Below are experts of layer 7 (counted from 0) of a mixture-of-experts language model. Rows are named router (the router's row for the expert) and show model dimensions 0-95. Each number is 50 + 10 x the weight over its row's rms, rounded and kept within 0 to 99.
After each expert's rows: "comes before" lists some tokens at least twice as common just after its tokens as in all text; "mostly gets" lists some tokens that are sent to it at least half of the time. This comes from a sample of Wikipedia text that the model never trained on. Tokens count by the router's weight.

# expert 43
router:56 45 42 56 49 56 56 51 71 55 64 58 56 37 34 45 53 66 70 54 60 39 52 47 61 45 45 42 43 61 64 62 47 48 54 49 41 50 61 60 47 41 46 49 57 61 52 60 54 56 44 58 45 35 43 42 70 58 54 68 59 51 57 38 50 55 63 55 51 68 61 52 46 22 46 40 55 35 73 37 49 63 51 48 64 43 26 57 43 59 43 54 58 51 44 38
comes before: "–", ".", ", ", ")", ",", " |"
mostly gets: "021", "022", "018", "016", "023", "009"

# expert 9
router:53 62 33 60 58 47 43 81 54 49 47 33 49 43 56 52 41 57 41 50 53 51 48 57 61 70 48 57 51 55 33 48 49 35 44 39 46 53 37 73 34 54 46 43 53 32 46 42 54 42 67 46 66 60 73 45 62 25 63 44 42 56 54 61 45 32 53 53 65 44 54 52 57 48 52 49 60 55 36 46 55 59 53 40 64 60 60 54 49 59 45 48 51 52 42 65
comes before: "1", "2", "3", "10", "5", "4"
mostly gets: " In ", " out", "In ", " from ", " on ", " over"

# expert 5
router:59 48 39 27 48 38 37 60 46 55 57 44 55 46 33 46 38 64 39 44 66 48 50 46 61 37 57 40 69 53 41 42 66 43 48 44 45 40 49 53 53 50 39 47 77 32 58 60 65 28 57 53 65 42 50 47 62 34 54 45 51 55 53 66 45 61 58 62 36 37 39 62 44 57 50 49 24 59 55 42 40 57 51 42 46 54 48 40 48 49 43 37 49 58 52 46
comes before: "1", "2", "0", "3", "6", "4"
mostly gets: " July ", "°N ", " December ", " February ", " May ", " September "

# expert 19
router:47 54 47 39 34 49 46 41 29 62 52 23 32 52 58 36 53 47 52 41 57 46 48 54 52 39 52 46 70 37 39 41 51 51 35 36 58 52 60 47 34 60 39 57 67 46 41 47 37 34 65 52 46 60 31 35 47 49 60 43 45 52 64 67 48 43 31 48 48 52 57 37 46 50 39 38 58 51 54 34 53 52 62 45 62 65 69 53 42 60 50 39 42 50 50 46
comes before: "\n", ": ", ":", "1", "\n\n", " =="
mostly gets: "- Coordinates: ", "- Born:", "Scientific classification", "- Born: ", "Personal information", " career=="

# expert 18
router:51 49 46 52 51 48 54 40 52 60 45 26 41 42 55 38 69 45 52 51 42 49 65 46 47 55 46 44 62 53 61 48 52 37 40 40 60 69 45 40 28 51 60 29 66 49 41 55 57 34 32 57 60 38 41 45 47 44 46 36 52 39 63 54 57 40 56 49 44 53 55 30 61 43 48 35 37 34 61 46 57 39 68 41 48 68 36 31 48 38 53 46 40 52 51 57
comes before: " | ", " |", "; ", "–", " |  |  | ", ": "
mostly gets: "| Party", "|  | Republican", "| No.", "|  | Democratic", "| Total votes", "|  | Conservative"

# expert 45
router:46 74 52 62 53 29 52 30 47 61 51 57 47 62 45 50 39 55 54 39 39 51 44 63 53 36 53 52 55 49 77 53 43 27 41 53 46 62 67 42 54 55 50 53 57 63 42 53 67 48 51 57 52 64 48 36 50 40 46 37 50 55 68 51 40 43 48 68 50 68 56 42 46 43 53 49 43 42 64 41 59 58 52 52 50 68 45 55 44 24 34 62 48 63 56 43
comes before: ".", "\n", ",", "; ", ":", " in"
mostly gets: ", but also", "), which", " and also", ")\"", "ary School", ", they"

# expert 13
router:40 30 47 36 34 41 60 58 42 58 46 60 52 62 42 56 53 52 32 35 32 65 60 42 55 49 58 41 32 44 61 63 69 44 38 47 51 38 46 54 37 41 39 46 58 46 59 46 33 43 56 29 51 52 40 40 63 52 65 59 39 44 47 67 57 42 63 47 56 41 42 52 37 42 57 54 50 49 47 42 56 61 42 56 43 66 43 37 70 37 43 44 38 64 55 51
comes before: "0", "6", "5", "3", "1", "4"
mostly gets: " | .", "°", "L |", " | +", " years, ", "–"

# expert 7
router:64 41 46 60 53 51 57 40 36 60 56 53 54 45 56 40 47 58 37 47 72 51 48 28 32 36 42 29 39 36 60 37 63 39 45 59 51 44 48 57 57 53 51 52 46 48 30 41 37 50 69 44 64 42 47 52 39 61 65 49 54 46 43 67 36 67 57 54 56 52 48 46 35 44 40 44 35 60 49 43 54 43 60 59 43 43 65 34 55 59 55 37 33 43 44 59
comes before: "\n", "\n\n", "The", "==", "=", "==="
mostly gets: "===", "==", " ===", "====", "\n\n", " =="

# expert 20
router:56 60 51 48 47 52 57 58 49 46 64 70 58 50 58 53 65 42 51 50 32 55 44 46 46 45 47 29 34 35 59 48 64 45 46 43 45 33 42 63 46 56 40 60 46 61 66 51 29 52 74 54 64 61 56 70 45 54 57 55 56 51 63 56 48 45 48 39 63 41 43 37 30 52 43 42 50 47 49 28 55 57 66 39 63 44 41 65 49 50 40 60 44 64 45 62
comes before: "\n\n", " The", " He", "\n", " In ", " In"
mostly gets: ").", "s.", "\".", "er.", "es.", "a."